Below are experts of layer 2 (counted from 0) of a mixture-of-experts language model. Rows are named gate (a neuron's input weights, with its number), up (a neuron's input weights, with its number), down (a neuron's output weights, with its number) and show model dimensions 0-127. Each number is 200 + 30 x the weight over its row's rms, rounded and kept within 0 to 999.
Before each expert's rows: a language model's description of what the expert responds to; "raises" lists some tokens whose logits its average output raises strongly, later layers aside. This comes from a sample of Wikipedia text that the model never trained on.

# expert 11
It responds to: Capital-letter word starts after a comma, "of", colon or pipe in names and credits, such as ", H", "of V", "| T", plus ISBN.
raises: "as", "on", "ear", "an", "i", "O"
gate35,223,184,210,223,182,256,230,215,182,219,213,225,220,190,167,150,227,204,214,205,167,212,174,199,213,133,187,163,175,163,216,151,183,222,199,209,266,175,182,171,182,175,230,217,171,208,218,213,211,176,228,284,223,231,174,175,187,198,247,208,212,185,268,223,166,227,185,192,218,199,158,235,172,206,160,232,168,139,267,214,194,133,197,227,217,217,219,215,173,179,152,207,220,226,186,193,180,193,215,158,176,155,166,192,248,198,260,211,195,253,258,189,193,231,237,224,205,208,179,216,238,217,199,204,184,223,131,173
up35,194,206,207,205,236,205,176,219,187,178,226,171,246,215,174,240,180,186,147,200,158,245,172,158,196,225,200,199,163,124,195,171,185,205,226,158,140,194,230,203,236,266,198,220,203,142,192,238,278,207,181,240,180,161,224,226,227,234,196,162,184,197,210,168,229,217,168,180,191,234,230,182,119,184,154,243,196,152,219,204,179,215,178,196,210,174,223,148,179,206,155,187,230,217,203,222,213,219,187,196,167,175,240,238,229,173,205,197,171,177,152,200,208,146,212,242,186,189,235,175,208,201,236,191,200,181,230,129
down35,228,177,217,179,176,171,233,186,194,186,216,186,173,253,166,181,182,221,203,133,181,204,216,199,202,199,225,188,248,205,205,277,231,218,197,246,177,173,216,178,179,235,181,159,230,206,169,216,238,161,188,165,232,168,202,291,198,189,179,207,225,223,222,187,201,217,179,201,255,261,252,190,220,225,192,191,203,196,166,153,244,217,208,181,245,225,192,185,240,228,215,182,207,208,227,259,203,228,224,209,215,227,209,235,111,249,219,185,190,212,133,215,207,247,188,201,232,179,216,181,170,143,159,248,222,171,189,186
gate36,160,242,141,193,206,189,223,260,217,168,184,218,153,185,226,196,201,227,229,233,228,190,149,213,217,155,199,261,238,192,199,214,211,156,195,185,255,189,168,185,198,198,234,281,181,163,180,210,230,185,152,242,235,207,188,171,191,255,197,210,221,205,190,166,168,160,199,157,130,214,200,234,252,203,199,154,195,195,219,175,159,186,196,199,209,170,200,207,156,214,236,240,226,209,221,180,176,213,246,243,201,175,191,147,162,253,193,235,208,183,220,150,245,230,151,165,214,216,200,225,207,215,230,197,211,209,154,160
up36,207,136,221,224,226,167,187,190,192,177,225,202,241,206,172,183,202,169,179,198,177,180,236,205,196,265,209,148,216,193,185,212,186,215,225,201,160,225,180,215,191,180,208,126,214,162,247,227,134,221,209,125,187,196,212,202,211,167,235,156,160,192,214,246,215,216,177,247,207,208,223,171,146,198,212,249,216,206,160,228,237,249,194,171,191,238,157,181,241,194,159,150,168,211,168,217,193,181,178,144,188,237,230,197,256,156,206,184,204,214,142,252,175,184,243,237,240,197,172,170,186,205,165,202,204,176,234,226
down36,152,234,179,172,230,227,184,204,226,201,273,195,201,237,223,230,170,175,194,163,210,207,222,233,176,266,222,183,244,222,160,211,234,192,213,218,202,178,217,221,221,183,236,222,273,208,181,248,250,171,224,220,228,242,179,190,197,203,187,221,156,156,197,238,180,207,181,207,202,207,231,164,219,205,241,220,165,214,134,270,191,220,204,159,206,187,209,165,239,222,151,171,131,167,223,236,224,179,195,248,229,207,176,198,220,220,197,150,245,176,164,161,233,152,174,233,231,230,201,163,186,196,162,214,188,168,190,186
gate37,175,226,212,185,204,153,162,180,232,190,210,216,188,255,204,161,273,166,233,230,170,172,266,172,208,206,229,238,253,185,275,194,195,195,215,230,194,192,194,245,192,235,213,213,175,189,236,255,198,203,190,203,149,183,211,204,226,165,168,227,184,233,159,195,179,139,194,205,226,191,234,266,174,210,183,202,144,193,171,205,197,216,207,260,222,230,167,144,218,163,164,257,215,199,182,196,195,164,229,221,153,188,243,215,210,214,233,213,211,220,166,163,253,189,251,195,206,232,176,209,157,162,154,176,218,198,205,199
up37,188,220,188,209,245,245,177,190,217,205,207,187,173,198,206,150,193,190,200,239,146,173,229,190,171,233,231,237,233,167,272,207,217,144,215,260,179,225,199,196,207,225,208,157,224,206,256,167,192,172,169,199,217,185,185,209,234,175,172,196,190,162,206,174,202,247,203,255,222,138,204,180,257,161,224,209,128,173,203,210,179,222,251,196,246,232,176,182,266,151,196,181,184,196,156,170,219,187,240,208,155,233,174,226,207,224,152,222,208,216,190,204,245,175,223,208,195,199,152,188,208,148,231,214,259,170,202,232
down37,181,248,204,197,202,157,180,196,216,233,168,212,192,186,187,163,180,143,195,220,216,184,211,187,188,209,234,205,250,177,234,219,194,198,177,211,233,202,169,210,234,233,219,162,208,219,188,238,157,182,155,210,168,204,207,194,190,196,236,217,194,158,197,182,119,156,176,196,234,247,205,266,206,226,215,239,174,208,194,204,220,257,277,171,203,207,213,174,177,197,185,180,172,209,222,218,130,226,185,217,207,175,178,221,216,196,191,201,272,225,184,167,247,165,267,212,154,172,191,180,170,164,282,222,244,208,267,182
gate38,195,216,241,175,177,184,159,204,173,186,238,181,176,204,181,136,200,215,174,170,239,190,185,173,168,227,175,200,156,206,230,212,137,186,186,167,248,198,178,130,235,208,215,183,279,218,168,171,277,267,226,253,202,204,228,194,216,213,201,166,225,154,167,160,223,232,216,232,153,186,187,220,241,229,163,201,182,170,205,241,173,136,149,197,212,168,203,170,183,180,224,192,165,177,220,208,154,213,194,157,194,169,212,154,187,203,201,203,197,164,171,186,203,167,196,164,196,186,220,187,173,252,173,189,206,153,243,191
up38,208,186,237,187,251,194,194,199,175,238,193,208,219,219,222,218,187,210,191,191,150,217,207,173,240,218,217,148,200,171,196,207,206,216,200,180,147,215,192,143,208,196,229,236,185,177,235,180,252,216,152,207,221,168,127,205,199,190,219,113,212,229,211,191,157,198,204,123,177,158,176,230,256,262,169,211,173,161,247,201,151,182,195,210,207,159,181,115,198,205,207,228,213,169,251,152,183,170,194,200,154,241,228,206,160,190,222,148,260,231,190,221,174,186,214,205,235,196,205,206,244,180,190,188,220,193,194,205
down38,198,207,231,147,162,206,211,235,192,245,190,231,232,166,194,188,196,194,200,214,169,195,202,229,206,193,257,187,228,165,222,167,238,206,252,198,184,200,193,149,191,172,233,185,191,196,193,251,217,180,155,226,254,215,195,238,133,211,181,211,245,252,203,276,200,217,202,231,178,192,157,180,185,170,201,152,228,188,188,148,211,218,199,172,226,136,193,208,181,174,184,156,233,159,180,152,196,192,234,200,193,205,158,222,191,184,191,185,268,249,185,208,242,217,207,130,194,167,158,196,223,186,223,234,227,278,176,172
gate39,186,189,220,185,192,193,200,152,155,220,155,215,226,200,188,192,238,223,217,185,173,228,209,195,125,203,193,156,221,174,204,182,197,176,193,228,231,183,171,183,180,176,219,191,151,213,203,233,205,169,212,193,203,193,160,221,174,159,242,233,218,153,237,224,186,162,226,203,259,131,182,229,254,147,226,158,187,198,240,154,172,212,176,195,211,185,160,240,144,160,217,177,286,240,207,213,229,176,185,166,232,225,132,203,215,181,197,206,206,227,183,231,249,161,190,220,200,197,227,148,198,180,185,186,158,266,172,203
up39,164,204,233,258,160,212,219,235,211,190,192,158,186,170,198,220,171,231,201,218,196,201,229,204,208,204,208,241,198,208,177,237,221,244,171,126,191,161,268,202,220,189,189,238,155,170,222,190,241,231,189,209,226,221,189,167,203,293,219,201,194,252,173,214,165,229,168,222,215,246,197,183,125,237,197,190,183,233,246,180,196,172,173,171,179,218,252,181,227,219,221,170,176,199,253,183,235,223,182,226,153,182,249,219,202,138,186,197,192,170,176,204,191,217,212,219,230,197,224,194,231,217,216,171,293,182,227,195
down39,197,225,230,209,251,208,210,187,182,183,194,180,178,207,191,176,183,180,202,180,217,239,210,166,198,198,221,159,175,203,251,181,181,148,202,242,213,161,183,187,184,225,213,169,194,228,215,158,201,227,230,198,208,160,156,206,177,160,157,227,240,220,194,220,187,124,159,179,225,158,234,177,100,151,233,173,191,220,166,226,228,209,215,203,162,173,182,205,223,175,225,126,211,185,179,217,181,215,242,259,243,187,154,269,195,193,209,190,154,150,232,227,229,217,183,234,223,221,221,181,199,263,180,189,182,249,213,174
gate40,268,162,162,243,225,240,196,175,244,196,202,225,208,155,242,177,212,167,244,219,183,190,184,225,235,154,264,208,218,200,186,140,232,226,230,192,164,230,127,223,181,220,202,150,242,195,198,211,187,193,168,207,229,227,191,203,229,200,174,191,205,216,191,197,256,215,188,211,203,175,148,215,222,261,244,187,178,227,201,221,226,175,170,230,164,177,198,270,193,149,165,217,162,185,211,231,204,196,215,178,176,202,165,199,187,210,156,186,141,187,248,210,229,209,226,266,259,196,243,217,188,180,252,197,227,198,197,191
up40,183,211,216,184,217,182,259,204,173,151,211,160,210,242,167,253,204,234,256,162,222,212,184,230,186,191,147,232,187,236,231,232,189,234,176,213,239,169,220,169,215,180,197,183,161,221,189,237,194,194,173,189,195,182,191,186,197,221,202,242,167,193,168,211,135,167,192,260,182,231,259,229,156,216,162,211,197,183,166,193,192,211,210,209,267,150,209,128,189,240,217,185,219,273,175,172,192,219,204,182,235,169,237,228,190,150,224,202,140,223,152,225,214,224,144,192,186,191,168,184,199,233,150,208,242,191,197,191
down40,201,223,198,185,176,184,238,208,213,172,200,183,176,209,176,161,198,214,198,136,203,175,157,215,147,217,166,198,163,220,202,214,196,201,202,196,208,226,219,187,175,238,213,136,166,241,177,231,175,279,244,216,224,159,193,174,161,238,204,286,189,224,243,186,124,214,211,235,220,209,186,199,141,214,206,239,205,172,212,165,178,188,210,211,200,189,171,135,211,229,225,221,215,204,205,205,193,240,232,125,243,128,162,220,197,223,177,198,189,198,188,182,227,206,177,197,216,218,195,189,174,234,144,237,238,255,196,152
gate41,229,178,227,110,204,205,207,225,212,222,234,221,217,147,216,198,183,181,229,130,235,250,197,203,144,214,220,176,233,218,209,231,232,201,172,141,153,245,196,212,128,198,164,178,199,206,215,199,195,203,176,233,224,199,227,203,189,157,180,164,182,209,187,193,207,181,208,179,188,263,237,238,217,201,260,177,221,203,231,198,152,196,233,205,220,222,214,206,185,187,214,236,205,217,138,204,157,114,200,217,194,176,185,213,199,197,179,190,243,262,156,194,181,214,279,177,210,244,196,207,157,195,204,227,233,176,176,181
up41,228,254,187,179,207,197,195,183,205,256,213,196,226,160,170,184,208,187,209,212,191,213,155,208,205,155,192,196,151,173,171,172,190,154,173,200,243,175,178,217,256,138,123,179,202,235,168,179,252,204,208,204,135,135,204,160,175,249,174,199,163,198,202,173,206,157,218,192,172,225,252,204,159,222,207,183,215,188,201,215,231,223,159,269,263,185,186,201,231,176,237,182,169,203,194,227,189,228,189,195,211,180,200,248,243,240,230,191,229,211,238,189,227,157,172,204,233,216,172,190,244,238,194,155,240,171,241,183
down41,217,187,188,190,239,226,251,158,214,146,210,196,181,216,202,176,210,169,216,219,184,196,208,170,254,197,158,201,170,187,237,195,197,160,224,167,200,163,193,253,231,204,198,221,174,210,209,181,208,186,159,213,187,146,238,198,188,192,153,178,177,231,213,193,155,177,248,240,160,201,216,213,161,176,214,150,218,184,209,158,230,194,180,168,191,185,157,201,219,223,217,169,191,159,221,238,141,130,198,170,175,153,199,254,234,153,234,265,246,212,194,177,213,155,171,214,204,242,241,185,243,167,222,214,255,176,261,234
gate42,223,228,172,212,198,186,206,191,161,180,102,231,158,210,184,247,220,172,198,184,238,131,198,217,246,210,227,188,215,232,203,195,178,206,243,177,153,241,236,207,205,231,214,145,148,216,180,179,189,227,189,262,188,225,222,166,191,209,223,183,224,185,206,151,227,191,211,180,250,168,176,186,201,249,216,167,237,272,181,216,180,200,228,187,171,215,173,157,213,204,227,206,221,190,180,201,179,224,210,163,223,267,217,166,144,204,206,158,145,171,231,221,226,179,185,160,177,198,213,188,187,198,246,185,184,248,249,153
up42,216,255,223,255,165,209,267,168,191,256,211,182,167,179,217,166,159,192,241,221,244,221,210,201,171,204,213,178,188,185,208,232,229,199,212,235,200,246,207,185,229,204,172,193,224,234,176,199,185,120,226,155,180,214,198,216,208,148,151,162,225,211,177,185,201,243,248,226,222,239,219,222,197,215,181,139,192,216,164,235,221,254,230,217,186,193,182,268,184,195,229,199,171,193,157,167,161,144,193,197,230,137,180,211,173,206,176,173,215,248,204,145,174,161,214,180,220,221,170,224,246,221,155,205,203,210,171,172
down42,157,224,199,180,209,184,234,191,147,154,174,191,238,217,193,227,228,145,147,242,261,146,183,201,201,208,183,216,218,195,188,174,238,275,188,200,182,200,224,216,209,167,186,159,225,190,192,177,198,139,238,229,167,212,171,160,230,226,173,217,196,222,202,244,177,196,184,206,264,228,190,192,269,183,142,233,230,227,233,172,185,168,224,203,166,187,188,210,175,213,209,191,207,181,214,148,173,207,219,189,192,264,173,149,187,213,210,183,147,178,164,184,176,219,204,187,168,162,213,230,200,128,251,210,176,231,231,242
gate43,157,238,190,217,167,227,211,163,226,233,187,191,221,223,240,171,248,212,185,235,235,203,150,207,229,250,197,196,181,170,220,151,211,210,168,193,268,199,229,260,182,241,192,181,168,210,169,244,225,119,171,176,218,214,247,219,253,195,198,178,193,178,187,172,186,277,211,251,240,177,227,180,210,208,200,201,184,186,157,182,192,191,173,184,212,154,205,211,208,258,210,159,168,203,234,245,199,216,235,168,194,184,204,217,186,189,154,206,257,176,193,206,207,155,237,236,164,223,193,133,194,184,197,232,169,171,170,153
up43,232,228,214,172,201,198,191,252,192,173,198,204,175,183,185,188,183,143,217,188,233,200,250,186,193,149,160,173,187,235,180,239,185,154,263,194,168,236,206,203,156,176,196,202,226,187,201,168,179,268,249,253,175,186,182,187,181,241,236,235,195,205,195,217,219,179,218,130,202,257,154,257,165,224,206,177,188,231,201,192,210,243,184,257,174,200,201,182,198,166,233,236,238,187,242,194,195,190,226,246,206,231,177,137,229,227,224,208,162,233,187,219,175,146,168,210,238,193,225,230,234,180,237,192,199,260,246,218
down43,230,201,150,188,230,234,196,186,183,206,150,198,189,198,212,266,182,127,231,223,248,190,216,204,203,225,193,211,259,166,199,183,210,201,146,192,163,147,136,171,154,199,229,258,239,201,190,132,177,166,230,207,290,180,224,173,218,156,210,195,182,190,206,190,146,180,174,202,166,200,196,186,220,176,166,206,183,208,161,241,204,200,188,190,186,150,187,188,155,209,221,179,190,199,171,205,225,227,198,229,220,273,152,248,160,204,214,215,206,164,220,196,186,207,191,205,183,179,193,207,199,146,148,213,201,163,224,251
gate44,208,179,234,206,178,191,247,228,245,224,155,193,239,218,211,242,180,281,225,226,217,192,214,179,186,163,248,228,166,162,178,240,165,142,233,205,198,173,231,224,219,175,245,236,233,237,192,250,214,211,224,214,218,163,229,166,201,214,195,227,208,238,213,147,147,209,190,235,158,172,197,184,151,167,206,186,243,168,181,223,196,213,209,217,179,136,267,218,193,205,218,197,192,215,252,158,200,184,190,236,126,217,232,202,233,165,180,200,249,176,181,217,252,255,194,184,211,197,197,184,215,211,220,164,195,192,176,240
up44,208,190,169,188,153,176,232,242,203,261,166,204,240,254,217,239,201,213,226,223,187,173,179,240,242,194,188,260,184,140,176,189,121,230,253,213,222,157,214,181,152,204,193,212,228,251,181,203,166,197,239,201,229,218,214,202,213,242,179,222,177,171,200,166,172,195,174,222,183,226,188,214,155,217,189,214,248,188,187,225,153,226,204,197,156,141,265,225,224,220,200,201,211,249,222,180,193,190,178,141,132,201,160,204,179,187,155,192,215,138,192,213,184,215,208,204,195,207,179,141,169,158,236,228,210,189,199,218
down44,262,162,213,200,189,137,220,203,221,208,175,182,253,209,196,197,202,192,175,218,219,188,245,211,189,105,205,233,262,152,203,217,163,173,205,144,221,146,198,203,198,169,186,221,175,224,230,202,201,220,231,180,143,211,212,235,236,197,232,189,220,242,206,190,222,168,219,226,200,182,203,188,215,198,166,199,191,209,257,223,203,202,196,166,224,143,249,211,168,220,219,230,178,169,197,204,184,212,158,178,187,184,221,158,226,134,137,242,228,172,269,191,211,179,232,175,252,173,202,175,161,139,217,212,196,211,225,241
gate45,175,222,287,175,172,182,188,171,220,201,159,206,212,204,190,205,173,181,205,226,212,190,177,229,264,187,209,218,170,193,144,201,173,144,207,238,183,219,208,217,171,190,209,219,190,248,227,204,174,205,191,167,185,209,181,181,213,217,197,201,197,265,183,171,146,172,162,215,158,207,214,204,143,205,215,151,223,208,168,234,190,179,230,213,236,227,211,165,219,176,193,202,142,211,215,193,123,247,170,215,113,231,227,203,174,221,216,188,179,190,168,235,179,225,188,174,226,207,191,265,169,191,219,225,189,219,141,289
up45,166,230,233,190,204,209,179,183,223,169,205,228,208,214,203,271,219,169,174,183,199,234,188,264,227,228,220,235,150,192,168,140,174,179,209,238,144,234,203,215,196,199,169,171,201,212,238,158,117,115,182,227,208,192,206,203,231,162,221,191,250,238,193,176,167,169,177,251,146,213,194,213,215,250,193,194,223,234,202,235,174,214,217,202,158,203,176,192,221,150,235,199,137,258,162,227,183,193,231,165,194,228,214,145,206,215,191,185,205,204,147,189,181,184,224,219,231,232,188,237,179,226,152,179,202,198,211,190
down45,258,194,148,173,206,253,197,227,148,192,217,224,206,195,223,167,169,189,197,228,184,209,184,172,196,142,206,110,175,193,205,190,184,232,167,179,184,180,195,191,161,225,234,182,204,209,249,186,195,232,208,227,242,199,220,295,172,221,238,181,194,256,200,201,187,214,198,153,211,182,127,165,171,174,168,161,164,156,214,189,182,212,198,190,179,212,216,154,172,248,178,258,206,170,185,220,220,168,211,257,194,155,228,174,219,242,211,210,227,219,205,188,186,140,145,239,218,223,183,195,193,208,243,193,184,188,226,167
gate46,154,212,212,163,189,159,143,200,163,152,199,186,176,199,194,216,255,218,165,181,180,215,189,222,136,194,171,163,192,221,267,234,214,164,230,190,212,232,205,197,181,244,203,215,195,190,205,248,141,181,221,221,197,194,196,183,182,194,208,265,224,196,227,172,180,236,141,217,226,108,197,183,225,169,218,194,210,177,164,214,218,186,206,150,239,241,232,157,228,151,220,216,198,213,186,171,177,229,195,149,166,238,223,239,239,200,141,241,172,161,175,217,194,198,213,198,182,259,224,201,219,174,170,245,176,216,234,192
up46,206,166,164,143,155,180,198,195,184,187,166,197,223,194,197,196,154,267,221,166,206,217,210,202,148,239,170,180,183,225,209,218,211,222,211,206,219,219,188,222,189,210,224,205,177,221,245,227,100,161,202,196,224,183,192,169,146,220,228,192,157,207,175,236,172,137,203,176,188,215,228,194,194,177,184,166,164,186,180,244,216,225,178,136,198,184,249,180,212,241,184,200,206,203,127,260,240,241,203,191,221,210,208,258,138,168,168,190,246,225,212,196,223,202,220,219,212,199,175,236,187,189,142,225,269,208,190,222
down46,211,196,234,135,167,198,133,164,188,220,163,247,236,181,203,221,195,272,218,130,171,172,202,197,196,200,188,162,116,189,235,212,225,209,188,208,251,219,182,189,192,174,189,199,173,196,258,183,147,170,162,206,225,202,160,174,199,206,230,144,216,214,161,233,193,162,152,141,227,218,257,203,183,182,199,208,202,188,211,212,261,210,251,158,188,208,207,197,179,252,238,167,232,192,179,184,220,187,263,202,155,170,186,244,242,199,164,208,200,194,224,205,154,177,190,222,197,198,152,202,214,193,193,183,200,184,226,188
gate47,196,199,174,197,207,173,214,184,136,132,179,186,191,221,236,176,209,178,243,215,203,198,190,200,177,190,233,201,204,177,205,188,223,198,208,234,187,186,146,192,181,194,187,213,230,180,185,193,232,244,214,222,221,168,199,203,245,234,151,206,228,225,189,185,152,212,168,174,261,212,171,212,225,232,167,198,176,235,180,208,205,263,221,207,193,206,235,226,193,173,194,107,164,223,203,222,214,184,206,171,173,210,115,208,256,237,105,230,152,205,166,215,153,209,246,193,191,186,241,258,265,193,186,214,191,229,235,204
up47,226,239,242,187,124,191,176,258,224,205,242,166,206,157,135,243,179,157,265,202,169,224,235,182,181,217,160,223,217,229,191,245,161,213,173,227,208,159,211,237,219,199,198,204,224,227,266,185,175,189,171,224,176,229,203,236,224,198,187,226,170,236,178,210,235,184,192,217,185,216,251,194,203,170,209,198,213,227,193,172,106,198,190,222,166,160,160,187,222,181,184,221,244,150,187,164,208,145,222,235,201,169,133,220,188,169,196,217,214,166,208,179,200,185,160,176,197,200,175,178,164,220,182,183,187,190,249,173
down47,160,218,206,203,166,203,212,221,214,224,192,181,200,207,205,215,187,239,229,167,207,215,206,172,208,237,225,159,225,147,196,228,165,198,220,180,244,204,214,224,220,251,202,244,213,227,162,275,205,176,205,208,186,200,239,218,185,192,159,213,196,241,210,200,199,213,172,227,174,190,206,208,237,242,237,203,256,199,212,112,155,215,230,170,139,168,267,169,230,277,233,181,157,180,203,175,210,158,178,238,201,177,215,217,227,214,239,198,245,189,247,176,252,150,247,204,189,252,198,255,169,229,238,195,183,185,207,203
gate48,216,161,231,199,207,158,194,247,210,183,166,212,230,153,210,184,203,237,257,196,183,188,171,158,186,244,228,201,190,224,177,238,242,204,217,159,225,198,208,228,169,228,241,146,235,148,176,193,150,139,154,210,176,252,207,171,224,189,229,242,210,160,207,190,239,212,144,187,203,173,175,171,223,144,235,223,180,229,239,199,211,199,132,207,161,209,170,198,168,211,231,242,195,222,178,211,216,149,193,228,178,190,219,209,173,220,189,206,268,212,226,143,223,151,204,197,202,248,196,239,156,245,198,171,202,236,214,223
up48,198,176,175,199,258,198,249,164,199,198,236,210,156,235,144,223,212,192,147,187,151,178,229,235,170,156,197,215,213,101,227,215,212,199,176,190,230,220,223,172,218,227,203,152,223,251,213,199,238,167,226,229,217,195,133,221,209,187,186,188,192,194,204,191,197,215,219,201,219,222,188,188,147,203,156,212,187,153,241,161,163,204,256,162,189,187,218,192,174,192,222,120,212,201,179,164,252,199,247,195,251,208,204,180,244,177,153,236,235,183,193,209,202,225,176,199,199,181,233,125,225,206,212,236,183,233,225,198
down48,223,189,207,209,197,171,170,223,212,242,177,244,249,198,247,185,208,171,217,200,176,166,178,249,153,240,149,190,222,202,201,204,202,169,255,183,183,200,213,232,214,186,181,202,207,188,194,204,181,231,246,263,279,202,152,188,230,199,154,186,145,194,247,229,209,178,188,201,184,221,170,216,199,224,208,225,248,218,188,196,221,274,240,228,131,107,156,202,194,170,182,235,179,256,201,184,176,163,146,164,234,246,179,185,179,174,233,221,195,189,172,211,202,226,210,202,179,189,251,173,207,205,221,244,206,219,207,206
gate49,215,238,178,235,175,158,201,205,211,239,172,176,158,223,200,177,141,169,168,148,225,177,150,169,186,190,243,155,224,190,288,227,270,176,170,175,206,194,231,184,249,233,210,199,207,158,174,181,239,231,176,224,211,209,214,179,195,172,157,188,216,183,211,219,183,201,178,225,195,189,204,243,172,208,178,190,322,231,228,177,189,161,187,194,212,209,217,181,175,188,202,221,211,192,212,227,224,200,208,200,230,222,221,226,145,193,172,191,182,276,182,193,157,188,211,185,233,197,222,193,163,192,156,216,173,260,165,174
up49,202,182,212,200,254,179,200,215,233,252,174,185,182,259,206,256,189,223,188,167,169,168,198,232,223,172,163,159,237,165,148,225,281,212,233,191,240,164,229,210,200,160,240,193,222,172,190,226,172,203,221,230,234,226,227,169,193,200,150,232,170,195,227,206,200,247,190,215,189,184,201,220,178,232,233,191,297,254,205,192,145,188,169,206,202,225,206,203,161,181,184,224,231,201,174,199,299,181,237,262,226,170,232,206,171,208,207,180,184,218,208,163,227,202,202,209,218,214,203,229,214,162,209,193,255,203,179,195
down49,259,212,196,248,197,160,222,157,208,222,187,208,179,242,177,229,192,186,225,177,230,179,139,182,245,228,166,174,211,217,226,213,262,201,217,177,183,168,233,193,212,153,217,225,234,176,184,154,247,200,164,238,240,211,227,132,229,186,125,203,226,173,227,189,211,203,149,208,206,232,139,225,231,200,203,198,276,230,206,249,164,187,191,177,210,186,222,176,220,187,195,255,257,188,133,216,205,217,159,225,214,200,204,178,196,179,177,180,185,179,171,160,217,198,214,212,207,164,277,187,155,183,189,199,181,207,224,211
gate50,197,232,197,162,241,216,199,179,180,157,208,161,181,276,184,170,225,171,215,248,116,229,190,244,222,232,233,143,216,208,192,192,250,213,202,269,219,206,122,207,205,161,179,205,203,227,219,158,242,216,198,187,175,203,224,193,199,204,134,233,190,218,192,251,204,173,236,234,202,212,206,263,200,223,208,187,252,166,192,166,225,181,199,229,222,207,213,232,229,230,167,212,190,263,129,231,217,221,189,170,204,231,177,229,200,188,163,191,266,180,179,162,213,229,228,220,185,182,184,215,208,214,213,184,212,163,220,217
up50,172,217,198,201,201,219,185,188,144,211,202,223,207,194,242,191,194,169,292,233,203,195,254,238,208,239,202,158,243,230,200,162,200,180,187,241,223,243,182,251,228,203,206,228,181,241,159,172,197,245,195,193,123,201,213,202,162,202,172,198,175,196,184,182,178,195,237,213,220,229,173,226,154,186,214,208,148,177,204,209,224,195,201,232,272,215,195,196,220,225,234,165,191,252,222,173,110,223,218,209,165,204,173,219,141,186,199,162,227,235,155,253,219,215,187,152,168,218,211,160,227,177,195,232,225,199,250,211
down50,127,207,200,150,207,194,168,173,219,180,247,223,217,213,181,151,174,185,217,261,166,184,193,235,196,198,220,179,163,222,198,202,234,214,175,269,177,211,139,234,222,232,218,249,197,246,216,208,169,152,199,160,160,193,222,220,121,204,189,175,239,194,156,172,224,183,212,195,211,201,157,213,184,224,219,207,171,190,157,175,245,205,219,210,257,250,216,192,186,246,243,221,217,252,194,255,219,195,213,187,179,211,182,215,170,214,217,212,261,188,189,265,201,212,232,179,168,238,196,180,186,213,171,248,224,163,237,227
gate51,208,193,157,223,268,242,216,178,147,162,158,191,240,186,188,184,214,222,199,230,215,200,232,151,164,263,231,200,194,215,291,225,203,199,242,217,204,216,199,216,215,218,237,142,178,145,210,176,219,210,237,200,195,213,197,200,237,153,180,162,223,195,191,188,206,209,197,182,182,189,247,160,162,210,175,203,162,202,195,151,152,203,220,183,178,206,195,200,155,239,255,236,202,171,169,184,147,207,200,207,220,253,235,186,159,137,217,227,221,214,221,187,230,216,176,120,206,181,182,175,248,206,181,248,211,220,235,195
up51,224,231,196,224,220,234,121,170,166,234,202,208,183,196,178,187,236,196,222,212,219,243,210,178,171,241,181,204,219,287,247,233,182,179,212,212,231,195,234,187,221,266,244,182,165,193,186,221,191,199,203,188,227,216,226,208,232,176,221,168,177,190,180,217,244,174,193,213,206,224,259,220,154,181,183,174,139,197,190,206,160,226,177,184,260,237,231,195,198,234,219,223,176,190,225,222,151,270,194,171,234,250,242,208,186,195,216,214,168,176,178,231,197,231,191,158,154,192,148,175,281,169,173,237,200,194,224,187
down51,224,213,207,227,193,139,234,230,193,213,241,200,211,245,188,235,139,165,199,215,186,179,202,191,177,155,213,211,257,178,200,170,191,215,160,195,240,166,151,183,203,201,218,250,220,232,219,209,174,221,217,211,134,172,197,174,235,240,217,126,202,226,188,189,148,153,179,215,213,190,218,187,185,249,248,209,255,157,218,179,231,161,164,177,190,226,162,180,234,245,240,180,219,195,176,223,245,219,171,209,202,195,221,178,283,138,173,186,214,240,239,191,183,166,209,223,181,213,158,168,194,206,231,218,181,186,236,238
gate52,166,188,219,172,230,174,199,253,148,216,213,221,158,138,207,207,210,170,209,172,168,131,168,198,211,182,214,204,234,217,190,247,141,192,168,190,137,195,203,190,240,201,256,169,153,131,184,182,208,202,173,162,176,192,244,167,185,204,178,199,170,169,158,131,188,221,158,178,203,225,187,194,214,247,198,209,256,194,194,207,193,231,210,226,167,154,182,189,201,178,251,183,203,198,238,201,185,192,202,183,230,218,191,189,223,181,182,208,217,216,222,193,254,183,215,123,151,259,210,210,273,175,203,230,158,213,185,179
up52,228,240,196,249,191,243,186,173,212,187,179,171,215,248,179,116,194,217,217,230,243,230,189,228,194,232,126,228,209,182,206,169,244,232,249,222,236,188,199,200,211,152,169,226,191,253,220,194,238,203,222,216,223,234,172,183,230,203,193,204,184,221,199,227,199,200,221,201,199,180,199,202,201,185,213,177,131,165,194,209,192,187,157,170,195,221,239,226,175,189,124,214,218,208,143,137,243,183,192,235,148,214,238,164,228,223,232,235,227,188,148,193,168,161,177,220,222,183,173,172,138,232,211,186,240,185,245,232
down52,208,193,183,183,208,163,209,189,172,194,180,196,206,248,199,242,201,180,164,217,206,212,185,202,209,214,215,193,225,223,184,173,216,192,254,226,223,232,228,132,227,153,193,232,174,213,154,194,220,240,263,221,216,177,181,191,241,183,216,228,137,222,154,293,175,175,187,278,170,120,122,200,219,193,215,217,199,195,166,219,224,239,216,214,167,219,207,190,197,200,208,190,163,188,210,171,215,195,239,180,183,212,156,226,198,177,207,249,208,199,123,168,185,259,233,239,197,236,212,220,178,206,243,195,148,197,206,181